{"n_layer": 9, "n_experts": 48, "experts_per_token": 3, "d_expert": 144, "activation": "squared_relu", "normalize_top_k": true, "routed_scale": 1.73, "balance_bias": false, "lr": 0.011, "batch_tokens": 65536, "train_tokens": 496800000, "dataset": "wikipedia_en"}
Below are experts of layer 6 (counted from 0) of a mixture-of-experts language model. Rows are named router (the router's row for the expert), up (a neuron's input weights, with its number) and show model dimensions 0-191. Each number is 128 + 24 x the weight over its row's rms, rounded and kept within 0 to 255. Numbers have three digits each.
Before each expert's rows: a language model's description of what the expert responds to; "gets" lists some tokens that make up at least twice as much of what it gets as of all text. This comes from a sample of Wikipedia text that the model never trained on. Tokens count by the router's weight.

# expert 15
What it handles: Determiners before nouns. Articles and possessive determiners opening a noun phrase, chiefly the after prepositions like at and of, also a, his, their, this.
gets: "the ", "The ", "a ", "s ", "his ", "its "
router:155120093107125105129151104140110123166165118137153132138111091126110113127128102086100093155162118084116118057084117121113153095097154083118140121147139104167153124099108132124117081106103129140157106119112082104150155131156145103139108134168107136136106118147169117149162109109114152126124107112132119113103176122115173120120159109111128145106166117116122129118124107161125139147141137100157131132093124120142107134128106162131085150150143129150155139156102159125152127129182087161116175132147140117092119093154164143149082143094133155114057154181102110120122149130106120142
up3:149120156129131126165133103135125138158180138124128095126129131166132133115117107071112096114103120122130135121123146088161091145115143123148161142074109128116131131164091165116093141107139147123070143154156097171151125142153071163127162124117144094116141068100140148115135134107181124144145132117123140152117160162098144167148136083123143124156110157157102096139136105177139108128114077105131095146114132135152122139162082112164153151140085099126116110136121129102141160165124117120099145143165105102160127106134108118134129138119170163108099111148094147116113150138103128179
up4:149169126133101128128139100106117122140132132167153105136120134115154122146118132109103077165113157122093064087131088156107147137156156133127114126136163118104100122154152150122099097098116120145141121114159114083136105125102107160176103130148140066151143143136140127135126145137137133147155106095119139161146099102114141129152094151101134135079131126128131131125123090184118105134118078081087121121119111142117145104130110122098152110172105120146135131105111150059166153101133098097112089148130081112136119130095120106148079149102169136095088160142142151152120098135148150110

# expert 36
What it handles: Adjectives before nouns. Adjectives and adjective endings in front of a noun, e.g. ocean-ic lithosphere, glac-ial advances, small, social, modern.
gets: "the ", "al ", "ic ", "ical ", "a ", "The "
router:190101124105127139139150136148122152134144169175121171135121102130100136148108130102087127124138122175131152135115125123083129144143152134144142131106145122139102146128095146084116119093087125122128126128133132139104142172121153140134129159184088140162142130111088110137142110124133133133110136141174119098100117138074191137129109119091129152137141127141141105153143080136097133098145118128139129120106062096169183115129099161120158125091176099163103103076109134109131142131106130126082155103098132138144122136171186137097141158139095151095126124140108108113144105122124120097
up1:137122103140169097129081144134121111120169105142090134098118158092119133148125139151127137142115135063084132127144146095097133113125106136123117123150132157130122156108132141132128133089118126163116098096111132131144164139164072059140125109144161144164134127124094137170150133170111166071121166160139163136096132069152135117114155118106153133112135159122129133146143117111096126152120156107107122133127111107155160109120184135112154099122166171124070087122152112147090137120152143130096078103090109114117122119122121160138135103103134130115157165105160110112141105121135121168
up2:134150140148131107148125164133122112122136088146168152121103099077149100105175111117094105115146163140071120149126099140071146091102136107136150132109092155155105120151127138146127130110162130149116146148141087121122112180124124134113135100142139146110116099148113133101133111104112104130135147117124172086148158106099130125149087142100128139105143150153113122168113142137053163090135114135135108068160108160135145140137103156104143116127095093141124160160108136084091137135114140136131118114126094125129151130152186130146079095086128113111149141138101082159146170142132100113

# expert 0
What it handles: Code-like fragments, digits. Single letters, digits and byte pieces inside codes, IDs, ISBNs, citations and non-Latin script, e.g. hip-h, IUCN 3, ISBN digits.
gets: "H", "h", "p", "2", "3", "/"
router:116148181134151142112131157138116097153128107166121129125151127128134158145094142121165162122135155131109146116121159074133159096123132101114124139114094125112128110132123151130129137120118094132161115114123136139068129117104131085124141153078132067111118140120106148139085141097098117126154156111123113130126108130143100117133130140103140123161103114121142159181149159166121120116103135091089131187111085117161144105131154169143101146095182155144130133102103136084097123072146145135083103075108169137141166157142141181134136145080127161137107119127154132105128086129143143109
up1:139103106121177154113115070145127101122133117149129078156117158169143144107079128099117112137087117116080106093113084117134082078101114121129161151142160109087126098121137122147175133115146102118124135123112130090129108144157086095137171136152115169087141153128121131119144096151139141183115130154166104081129063137139108157123159153159137091118113126165154091127134117151118129129081108109141113142101120157134134158109138104087105132143138129131127071102110126140096129107115150108173152110139123150112101120129116138120157165148137118116094159122162135137139122129148153131
up2:172100144107155130172150151086121102113087106180136166131143114153143115148119156117104146115111103170154154106123108132119093130150128162162144098088069128185107148131168103124082142126147152132137132140155124133094103127112139111121117145138120100115152115125095108112097132115144127123126109126154134104127100118159134095129083139123157155137096105179112172136155084134130150137147131134153132118152149081141088160122106158139095165122120143122113123105151109131138102144127064106109121131140122158169129125138129116126058157095129124113126104095162115110106088180134138101

# expert 30
What it handles: Structural punctuation. Line breaks, periods, closing brackets, table pipes and heading equals signs closing a sentence, table row, link or heading, e.g. ")." and "|---|".
gets: "|", ".", "\n", ")", "==", "\n\n"
router:080104095167166127106111098157097155105138112083152101131128152113115092150145165132127149107117111122078151124173160113148110108119109110152106159134115168148146112125123103133167140130145070145154121150143127128083148093114112072111115151110101127106135107173176132107117159107153105131146145125107130133138126113078124154144106112077139110160138118126117106135132092145125117112095106137138159148109127145118164110152103112145115148113125156089144162120151153150116087172119137145122154104124169107118130157127147149091110119151145096150104125126180162181130122126162185136
up5:139140116070158069128105103102162165196112129134126150147134135138078149084138057092136101138094131081108142133111145121073114140103179101124120118128132116150126161162096100145152093097115129120170118147124119162143128125162188140137117131133158147131121129130165081130141156083162111157133116158120146112158168125117138115129114129116123112109125135089135145175083151106104129108108139118153168110123093094140142132123108128157122126097145143111135120140143123119116154135117139139144156137141149111141088136110135151107126119154118105087114114155127092086161098123123167115
up6:110148180142153125126103108139126122113142127132149120161154138121175124144126108127117083086152140153126135157093113174136098166126129128109141112174131143108109102137117097150133139127156160127137170114087145160132145129081117119183071118108128135140087085130133161113136129122058071113162143157154114142138111145087155158156074136161105105093135146154122087083151150161127131146093095097138142151128143101132125115164088098099099142113121141100125144124105148099150147141158117108102128152139176128133129135129125144122127137176134112173147101107118128115104118134090110115

# expert 37
What it handles: Commas after phrases. Commas ending a noun phrase before an appositive or a which, but or and clause, such as Kaggle, Darlene, Harding.
gets: ", ", "as ", "), ", ") ", "; ", "\", "
router:115107087143134151107162090107126146140131139132134163118113102124132114126145152158118140139166177127132097091167108106138087182144150114125135128147156126121160103107113151149129122142160126140134108144095142166123057131120058142123149136155157152142118113162113150165172128116150112110146133095090190087176129136130132159135129103132127122097162132135083145116125123099084179105136124112153148099094147068154124141114165092124162143168108109125151106136152121142107148153123124152130145130132134096085136104132099155147137133125137140120132125078125144130100142107178112149
up0:111147134095162137149121117120123152147115180165133116138116167121166141127129106173077119125179120125096111122161115118126145140129130099093128121091136154134116111159091168135142121135146147162142112111084092123114152082066132137138125155073106130185084090149139143150106105084140133095121113114127119125168096130113145085152123144138141122142117144163169146129129096111108144121156146101135156123192117127141116147150152097121145154154159131134150123118129122145130115170171129098119123130148102091160165112098143148107142122146147138127192151092128143136160156119154103152
up1:086112110151105075160144124151099101118141105141126108112054126143169148110086143134116086139150124118177167087140138148145085119115118130160126149108114148129086064113128151121108078129113139122130093108094113170150091102136120101077117148112175137081118135123152099152138099118131128128125107083138132117097109117157143123136113138085087144095104139150137093095106122142120129090137094135141137114131144129117136123128158111150089131116096137121141140104151137100104104112103168144104132130127145150114160127131121167127107142161109154129165118103079169155151096156117150144

# expert 20
What it handles: Determiners and joiners. Articles and possessives (the, a, his, their) before a noun, plus hyphens and apostrophe-s inside compounds like twin-engined, couple's.
gets: "the ", "a ", "'", "-", "his ", "s "
router:152149144095088104117113116145116149120180123114145160117114130134135135121098124127137074145167156097122095095131106094101122132154166118134113122125174108102142128099070149093134140107079105139119121132188093116146125138148175109111129115193134128134132159132138118124120110161110185132101114130145151099114198132137166115141123085093155136142158142158173136121124134152111142172156171097144126166150078114118113097094083133132113139136159140137142135125114129131122159122145097164102153100114119144091109114120144113147141124121147122138122131173121144162137149152131086105
up3:136127128152139131144126094138095114106138139125162124087144132108129083144121160113139139111046136107117089092125099130175165131119139098169131120129122127120120152116150115104123127162113109149141133089163093087121128123131112149098143161144147114160143164094143107109138124153150162158130135115136127125132144150141142135116130140129121135172146095093135124127112111095129155181097093164169121108161092174171159128121117123157126102112122131131109105145113106067169159168136150139125151109072150177162142136153107152150115120107157074150121145111109138128081111148098138087
up4:114119105170087141108162144136101128135100114149171081174151097122101139116136156133180138163157126131113131131135103151083138120157146141128144117173110153114132129184153159155126166149119122148146085126108120104132139162130151173155107123142177173101128124147138117133115113117142116130142136088134153146143142149130161125077109112102138123171095113161164141092129091147123098151152124092123134138160145099101127147142146115107133096106118131139080134082173077139127098153143086127108104156158114140127119139080113135146159151134130126121117107134148082145132123099114077092

# expert 38
What it handles: Years and dates. First digits of years like 201, 199 or 187 after in or a dash, plus final digits and the comma after a date's day.
gets: "201", "200", ", ", "202", "199", "198"
router:101116110126114136128156151104107140121085107153124126128120113144144102131120120115107135095164072132105119126111086092172102119175130169114137151111130121149154097150140113141157127113149113111135149158095091176142157132148118122163152154179154182146114116190110146125167089111104104115139166120128134129085101094146112141141159122173127149125138146095115078139139104088123125108142103157117145122076132141149132133132098120126131137121117136115084139130130133087137107148171141128132133084150106073096144127118096153145115092135143189120123145115107171114110142157166168129
up15:130119096113135111135125083161111162155160088129149182139153121090178087133142088134099117094116112169159151129117115135145148108066125169115144144128162139167094122153132176156120168130132121112169155111127132138139128145142144127101141146162166128129129132120145123115097093117133119154147137116123102151109128155164145115123164127115096152157127169153119113133150086139139142131089142101129127185129144162148094158115137145123072133111089110132096108115145102095161136130140140146115163118179100090128169152141124100102146142161127093128132137122095094157149132133087100093
up16:143090143108104131116099136125170140101113136147150152119128156117130053120125144104135116070168111082165134105155118081148150116151150086111119135096162134161129159180130113163108131168075130131143133109103151129117120135054148125143141104129149098158149107135154091104165147107105128077141129105102122111150125113132161106134139136132127191127146113158148116120131093114152132098153098113122113163125115137128139124113114097119156131175128141134146087138132141159128112154139130123151150130152112149155151105171093104119143160148125108147087108173176143141137111139112163119

# expert 10
What it handles: Copulas and negation. Forms of be and related words after a subject, plus the prefix un- and words like not, most, became, e.g. was, were, un-likely.
gets: "was ", "is ", "were ", "| ", "are ", "un"
router:188133161117142146113139101138170098142150132111106140151168137118128132119111166130073100173135089145101131080105103132111152129117120130125109134141118130079136159114156129157109157107117165121097132138125123101174107128077159150107125148117143150139159161109145095108127143136131115134155130149106161193123161157136126140127137112086128111133124114114112080107153148095090108130164150162164090155152165124104133122144142074090129169144137132120174147092157130133121156137161136124159125112126087137127093108097108153114153101133167083127120111105124116158129156144163095117
up1:126112179110117084100125115159166095155171138121165119151136177124137118133114105120128137165082130114174153107116095105087141124115161111145119141100137108162162126172154134115075128136138119121113162189131124145126134160116100128176127129155084120139118100163118133150195140163144153121158146086124129116089118154156123140116145103133126131077111118151110112158125111134088160135108121127136129138109189107147136136086152130116124130148116126115134134151121111138161132156136146105093093157133127135150152096096132147102175134069121159073109128097108130133100122145125127143
up2:146138150115106145115101120141137101124135131136116120149121141118210125140106113076139101177105142169164139178095119128124129137118110112075110124090128103159137114133100100140095104109106157100182140107157109066169168153091097125139110116130076157139156126171120111121187101154117147121129091143126097124097129132102137169156161091116149119135152124137134063094126136122127114118116175119148112113139117146147129123118135094111107120164145102135087115137133110100136150163121136133102110134123140140137148092093118077110130146108113168153119117116123095134148102116109130109

# expert 34
What it handles: Coordinating and. The conjunction and (also or, but) joining list items or names, plus word starts after a comma such as et- in eternal.
gets: "and ", "\"", "\n", "or ", "to ", "- "
router:117120182161100130129123105148160166155122133134112086108128115171151139137157138173142138143101082114098135110140092175114133126100113140152122086131151132126143160109114160140162126139081130135076124075080092155136091108147115136139126099124170104137162129125142169070115127118147105143161133072138131120158158107104105121111087137118133162172124164099137118122120127165131104124141111118146158123157104169137112107132146086109123168120153096100144115153123079135138146107120074128145105129137105144114128134144118092132128104097098158124130131143105168124129143110115174164
up1:183140161084144146125108116103151128147110125144092106125105153126141168097135112127110121142145093107114154122143071148089122126159159069132131158141145138118111098131147133116117088153106106136095086104145132146142138144163126167130167168164156121125137127144151143104144158163093124135134137139131139128134132130134064153097117151084119111115146133141118135137160088133105127105109174131127150113194094146126169125092110084139122156146083118140132140099131151131118129154115152091150162106150124138162148140149119132120111126125084056126124121115154153111139162167114116181
up2:138113142126119123161170161126150178090127124110149114084137119142133119132152156090116119117104094125125143128124142179111157106112149131147141147143105156157145135161110112153136170131100116173152160105137090118079116136082123140149134125142127131090125131131073140127121162130095111119132103143143141130121141139079159125196135135111169138105094147105104102120172132120112131139125101181147116089166117161155135141146158101143103121127103132162169148185105147131147085165116128107128106140102146157186124078122143137117146125155113143119097151165125144100139097152125175107

# expert 31
What it handles: Final numbers and decimals. Final number pieces followed by a space, like decimal digits in measurements (29.8 km) and table values before pipes or units.
gets: ".", "0 ", "1 ", "2 ", "3 ", "4 "
router:176139136110144136095139100144117116113094138129104193097179086135151119137137117095102128142168115111113117103079105122130166149142136085139108155164127134137139112157104137143093133113097085128124111158113117132153115163106149167136144155147113103064141127142098146133090115156101107149141168139107153094096136116134126168100148126117117160143103105132125112141124122125137098142132175132085153169111145163124121095129140106091128081145098114120163109115108100079123124100142114167174134106128137105143150126088165135132124119114162134148123123118127165087170141111179147099
up5:167125134144120139104109105160125138108132137140123143120142087130118136053158157153116107140105131112175118174113125122147103148152172132145168185164130152114163089125122152164127135119108178109135154106128129142168127165125128144110159091136149156114141101168121097135130123121170159137075166138099155117140128110117086158122150171160128150086113126169111086133102156108140105156118142099104160131111144149100110115104132109106102157088110102104168164121134114125115138129116102132137096124126130109120158166130152099119136114130100124104160142136187139156107101168160150122
up6:125121115140158150136127123152102139106112120140136096164176123135135066137163124175115093178167137090132102114136144113114109147153138123138142152098165133136144118129146126130170140112136109141123162150127126171170149144136139159128144142100117169085158132100099152182132102096114115089149094124143151126131122138188146159130109150154151134116139121128143106104082096147129135152116172104137122082164153145124084126136116092147134134101123157159166100127129106129191122126155145121113113150118097079123136130147132153129140153113138103083170166106152109124126128201109134132

# expert 41
What it handles: Th- and title starts. Word-initial pieces like Th, the(ologian), Dr, Ph and Wh, especially the title Dr. before a surname and words beginning with "the".
gets: "\n\n", "Th", "St", "Ch", "t", "th"
router:129171126117117168127126145118115130149089148127119109122126129136120134121094096151131147139096162156096112166107167124125087055141138143132150079077175120107129159106156149126114121176133142135145129108156123125095116109131172153109098104108124096144122145109136150141140123128106103128109119144155134113123085163132095121113126139129186108167108155148130162090187089122124131116127056119147131159126147140135139116128141099157100151162135130129109143146068144159145143085104121138090126153098137150147150103120119104132126106143064143145125113136120062109143134144122092128
up2:184159090102110155165112088120149168102139136128107105144117142141131100091122125147123151122074117105133109135119127122105101121108170131146133097099109135125135131066149115086108117087115105154150119112103107164137125132102163134138120108144153121154113137092143160149105126127134077132167156102164155105074138139107129124097105140130128155101115136160131137136146082146108131115103131118127101138146143090097140194139156099139115145141159161168121181085144138134153148123081107119141140164118099152111135105086154139118108134101122166126073143127112144130168114119127166100
up3:141134147147139133220098108167132145151124164128140093150099144101138105118112081170154132146097136105121122124132139138142154101123137160117104180139105119075091164128086115126121157146078159145096111126129143145103127147128151117144105154107158153118124159103170127152146100155139133123101129116105153079138146136149145136111124112135144111173098160129146143134147061134122095161156163158158086137159097114141152130102155138189115122092137149151111140149095108144163153114130119142129167101085126146135129090103139159133106131121113122149150137144142134104137141122099157121

# expert 4
What it handles: Mid-word consonant pieces. Short consonant-heavy word pieces inside ordinary words, often after the opening fragment, e.g. insom-n-ia, Hors-em-en, hor-iz-ontal.
gets: "m", "n", "em", "am", "r", "h"
router:116121166128117150131145145131111152183114136128128142094080142144141159156105090061146125157100125121176159117101147124154126145129151132108143112117143121125137109144121143136108119139143136106134132175125112089170159120154123151125086109152145133111139132101084114146124163104121132152127110162186178121089095138062105131132138114110127110162116122165121133157143139089154069145144118112079143131130155106133139115131129128119159168119100146156163139096129080067122119154122134097136114169133134141166121154083151138128122082150097146079160126142135145146129133103134105108
up1:162085170145098137125115100116128164168108160084123114126145121180154136130118149134102122147120147170132123143138122101115104124143118139104159079121146145118131087144125161158184126124112089113116151130136149133177136149143115167128177129100131160155131127129149139156156127176107121151139119091115124160104157142166130143112112100157114141127159122141103130118158093110132068135139109090128184133123090096121132109100122151142103136128122116119148115147091159094121167142164113108093124149144152105170127110102129161139151133127134171139151179109173090168147112154092101140
up2:100100177101094155069131089148151134115104129149110128159104153115157094132117143097117096173112101126127130081148117133126140141099134084071133102125164191167125168089140139110105091128135146133116101131157124132150127122133105143104127132138164084129163142099108154121147132155119125109161120124129157108143142105137145113163097147123092122166133108127119131168188112144112142094117114147104101119152125128165139155127137144130100144125158123114151096143103128098100162121133119128102173187139098112131087120087150139124145088087096124132114118079133149106103129141108136092

# expert 29
What it handles: Clause subject nouns. Pronouns and noun endings that act as a clause subject before a verb, such as he, they, she, species, crew, (ac)ids.
gets: "he ", "it ", "s ", "ers ", "es ", "He "
router:154157109097097113132150147095153136084109135147128162169150115102129104134132196096093100118137129119135128139133150097090090095156103170100155142099135135143148112140083115135077163127111133131108112157150140136141080158129152162119140162143115177170119117116075140132124089181113128138149153136083102154116148130093140121130138182126097109129128172135114101127143142074107153111109167151091135100101146125121156079133139133143120116132108132096117106095126121101118149148087136142130097113108088133127158142152136106123146155103093094135100111130121113127087124118131153134
up4:137129127129117155167147115140119143145176125110131090139156146125162123108144123073169093124094136088162108134155158103101125153139122130104150099123190144158095091128143096143104142160089122154112126163110160140162145130128140157099136149110127136128125086102140142115112103133170120173111133145177090169162126175107157138137139085100129082101159149144123126130124118120138081096144144104109109125149113129174140129116125127160107138120128111158116124139133115169162167140146133126108146170101111131148179128117123109121114121168164127166097142146077162074106111140137124143
up5:122149094094136135091094100146124139112153097134100138159109104168164110170111161098186162167134138137189119129121138161128127106141133144132095090101160124141095163107088103083126144142150104110121157110090142140143156143112129125125161132191119143104081149116118086122111096089144146148125114130128148129140179118099095128131108129117080107137126107165086111108170112113148134129115124120140144124130088088113131106135131159125073132123141146118153145096117136095153115144111149131084131141109145125089099155114171126094110139156083142115109163120152104110112156116132149128

# expert 22
What it handles: Time prepositions, section headers. The prepositions in, In, during and By before dates or places, plus == and === heading marks after blank lines, mainly in sports text.
gets: "in ", "| ", "In ", "the ", "==", "== "
router:077105112117139168140141074135122136105154124154113124146109091129098153159130117096138160151139099113149133120105119152142122140130142149156088119145082126138094158091145139162126123119152138140109169083127082164057177141135123114146100116155135106128079152103166114122154098133136160126108167166175139106132142140107115121073164080137111150127150154118169077121103092093127124105133149160123150160114124158125106127095106101125115129115097112120114140160141174134117125113117100109125155107132113140124117113137140165137101137140098143099127108112132155087131094134074129140
up2:133062133132149143135158106083112119158161131139121116120092113142124104133171188116094166119109140100113127114131121093147127149127136143113093111115110159116120168121134127141160124085150133086113116115176110187093128128194135107151114145137130131105109152078178090126121097190111129119148147139128147116150141107146169113146105125153091122102122126087134138162114120113116185145072149137152122131109110131152118146138125138106120129124111145115102109130113077135153144151144145173124080145171132140178178109148123142109160100132117121145096109127122112138140139129132114100
up3:118150164083158128142159118105102165113096151094122156110146132159106123103147147105110100162144154124164124131164132123147147141105174111172115089117101149107152156106111139169105129162097110129115129110127121117100098121131120142178144110158131140148106132108131171123093136107127138163155123168128145123149103189134102178117113110078130170143138114122103130129119119113095135170095150147125083113102160143135155185144125089134152103104101155144066153122122154117105127149086117155108180147147142160137126160121154083146115130114099090144133147112119137103122123127114149152

# expert 24
What it handles: Parentheses and commas. Opening parentheses, commas, semicolons and and/on/born that start an aside or list item after a name or title, e.g. (nominated, (2000–2006.
gets: "(", ", ", "; ", "and ", "– ", "on "
router:117119123094134132122121095135103157143154121116099108100134112151133081139119168149112120204167129133169113088176123109153153126081102133093100128143146112118131118102126168111155142120111161127109157149134118177111107133117097112130084125138173120124076129104100181134134122130101100140108159116135177080164139161139160141102108101127089123120124143110138149070138124099096130117157100142102099137156192128140110148127165102146122186149146102119139137118093128168127122133144100141138126106143126132131093137149088122138122107106160131143152117109104162115110107103164121130
up4:139150182144134136136103173134111080131125070132132145119113104143116130143126156155107122112135127100130134132177152121110128129126164136144169167137170134120123167129113108118160099159158164133133143135119122118137135138123117132118166118156097106097118117167163168058138128166112127127132125137086103089121175149115126139138140150131063116081104097135135131122115152170166144144096137122142099118170141122099115128074116162151085122137162150129121127107144147155148121081132141145092134106086103137172143184104141112154136112148088143151150107113138139124103135108091104099
up5:161174144119108140140075096112130128115103109126157102124105148103148065110131111173130116157123111115116106133174090093148158127121127106136115121104178128165128094124132129124171155115132123100147131142127136099149111080093117179123176136103090153149143130110173117152122114102113150110110156172095132142132124125169092141138100138096115127130127100128090126167108118154129152118136100165092139118113103058160151092173121121158139179136108132151108156167117082133115082114109108124091124133173139144143107114120149096149119133128146122144132152138136102145108108108115112135

# expert 39
What it handles: Paragraph and word openings. Paragraph breaks, sentence-starting The or In, and Latin-prefix word starts like con-, dis-, cont-, in titles and awards such as Best.
gets: "\n\n", ". ", "The ", "Con", "In", " "
router:121137154162154130133155133133156146090129118137116091138123100136112141112119118136097103118072115180129124139115162117103084102116086117146136102131144134158120136110117118113116166150076124115147094130124119105106178134150138123125096103128136116168155099107174160140133164080174139122114107123185136155136112135137105150097109121102094119133161161120147167127133139139107094112105136134135099161128123123115120136100098147159101091086162120164075131167130111147122145120128109103140150148136099168132112117136082142133111157131096214107158184158123090114134119133139124121
up2:154121123151113144108141116144109149138161160111131122165105120113157138094119101135120114123107104147119108124123164109148084064119129135143152112138127117180155109126140129102125162151089140116110175137168146141127092155150143147138117121116110112107118154150104139128149130126161156102123140130128120081124144109143155157147158088129128067087135079136116151169145126164160126125138117114140132096119171126132122127111133087154109137118123125109077083150103143122128183124118140140152158159205129134136094101140091142096144128123093099133164194122182102097138115146144134086
up3:146186082146121113114094117126111159129084151135120102154147152155150158147134126135121138132157123115138121094153113102128171091140155122132146082140112134087131138099163141128105112084132126159109112121126129114173108173126151143172116159138153108180166154149135125125104143114145112110161107128137167159170108106107112132120117143119124142094124155156161130116167121126121095109130132139105106100126105106144107134161135153133116098158125132140135156153143118135134147144095116130119153124140092148129163189111172144175114090065093164165146120111173132095133163195121118124

# expert 45
What it handles: Prepositions before noun phrases. Prepositions and quantifiers that start a noun phrase, such as of, by, with, among, between, several.
gets: "of ", "by ", "with ", "for ", "to ", "at "
router:148117121098160082104127114106184137135173139114151112119151124164139154119114127130104099142143092086112178127149077135119144117093129105138135109139127118150134128115154108121128142098146131139128143095102132128136091117146143105138118111172100110143130100124158123107146164122113145142157156130135112097174124116137160140125131103135154139125099146155170171119098063055138078144144135137095087101162116149133099164133154105083161125142189119116142100139155107108134142108143121181135128154093141153141120107115152104148100158161115105107142130141133166132180115148155111159
up1:136126140132124092134113138133130087148069159139115120095091123118165115148097131149113101076105111107127100172150086126108134099061140118144096097122099129154121124127129109102120110104131161150142110112173099132148109164147146143094120134084094081121141101112133120113118150111083132107147096100160105137176148175139107183128106107116113094166125156078138124166135150119125131150114138124133124171152105148154134129147141077105141131139094117127121171129128110176074121135165125118139145111122144164147139129136121134163158168156116102125128155161119096101143109136131113153
up2:162091084107127126102137145110120127115109180111112153128090136153187134128120114109142114113110143135152104139084107131133143102136141104148097128118123122143132142117120146142152135133135146137136105114137127103122110110068110109119142141117153084147113115104130143091143164112105141137142121119123140134108153172059143126104133143092116130132120139163115152106104080151125170138134180180142138117096102138161080102095147076163140129112114138133157112120086075086099150138094133137145137138181095158147138183131155097082145104107098187115123090146118121127134123105110126117

# expert 33
What it handles: Infobox list punctuation. Colons, dashes and bullets in infobox lines about time zone, population, area and postal codes, plus word fragments like is, al, loc.
gets: ",", ":", "is", "al", "as", "es"
router:147120116160120130103128142128120125145109124134154073140131145134121159087135098110086153154118134104114119147087154148097153148065142087109168147113160117078107116123142113111124150135130155141105150146072136122105130105135140155130124110060099130135103137176169141134116150128150125123101128120146102161166148113095132134144141129127117176134127084170102148088141155119159088090140104174097097142143132138150129137137123107131175151137066194120140098124135157148141129093167104110155167157121122173128143128130111138132148122110128134145163130130130178128140155144123127156
up1:161147129156149120126098108136195136133163140158130120149058163148136129102157121126147117112131117070106125115144114146107086105133106111139135099113137142177117113146078130118135144091110081171110123152155196112133125120136097126120157095117128156139096126115168110158107087148163171111137146103127106154125152084180107127118132130119105173133124106098123084107083128125124153122122099126122130133119129145139073141146122103115163131153104138102126134138088088131137144132117116119123105143166124168108096130116104170133170133112118093133143113100114159126138099158102152161
up2:170093155140131120110126138139160132100127123129104145101129084177115084120130141122151150129111123120105146102164084097137115112117084148124121122088129116160127123125120119123148107135149123132101165113165123135156099112149098168111184093105106136142093113132168131111124146107140154115161135123110118125121150148138096121114157149128127072118114127146072098141114155109132124100112103166127115122170147150186122161120159046162126130146117152118107134117129084112155140129109119170104127171104129138137153099133094120059129137140167116120125167145139109133152189161128123148

# expert 23
What it handles: Dashes in year ranges. Dashes and slashes, mostly the en dash in season ranges like 2017–18 in football career tables, plus compass and place-name pieces like South, Saint.
gets: "-", "–", "/", "ent", "/ ", "et"
router:124107123144115118124132132149143131133079089155165126096105201171120123150186150137148109119132160143137127142154102157110060160091129120126141155148117123100108143160130151109119119126087098127154119144140137132099101120124151094106115095094153145142097155178156119110107086111164111148122127132112130101138156115110112126167107127132150090094106143117167103105119158200144128137146123148124114097157149172127135132112152143111129148091124083132121142149138166153117086120100122124123144074183150117114138104115113080175116132150155124150149111142114119154145148115101123138
up1:113142131164143115175104126161138145143138100113159146132107128155158134187106126105109148148144125140145107138142106124113091117136118144097120103147099136116102123164075151127098144149130097172117123163150097097100170120159164128133153122109131134121110104127171103098109101120141135174129129161111085108138134089168111111126114158120120093095159107111161078110138142141073130142149138136138113201123145112132153149076086145129117141146112106129153105087112109100117133106125084124119139177130168166101096155122146134163099136119151132181151107153148113113096113115126117119
up2:089137138150142105092120125151123120173063138096168123197132167110140172135144137065075124119100104111205167120127102128089105120126147133146129102123133155098143117108098138137150140179179092141122131139127129124165124117102146119110127182152116134138111146178109155102120160114148124109160101144139084100137108102110136114127127125107105146110090099129103153169138112155127127165138129119141148139126132143102133105094125163132104137169116129138157149147139127148170148125153139084118161099131109125153147139118125113139141098112130132130112093136141131129099152165085137101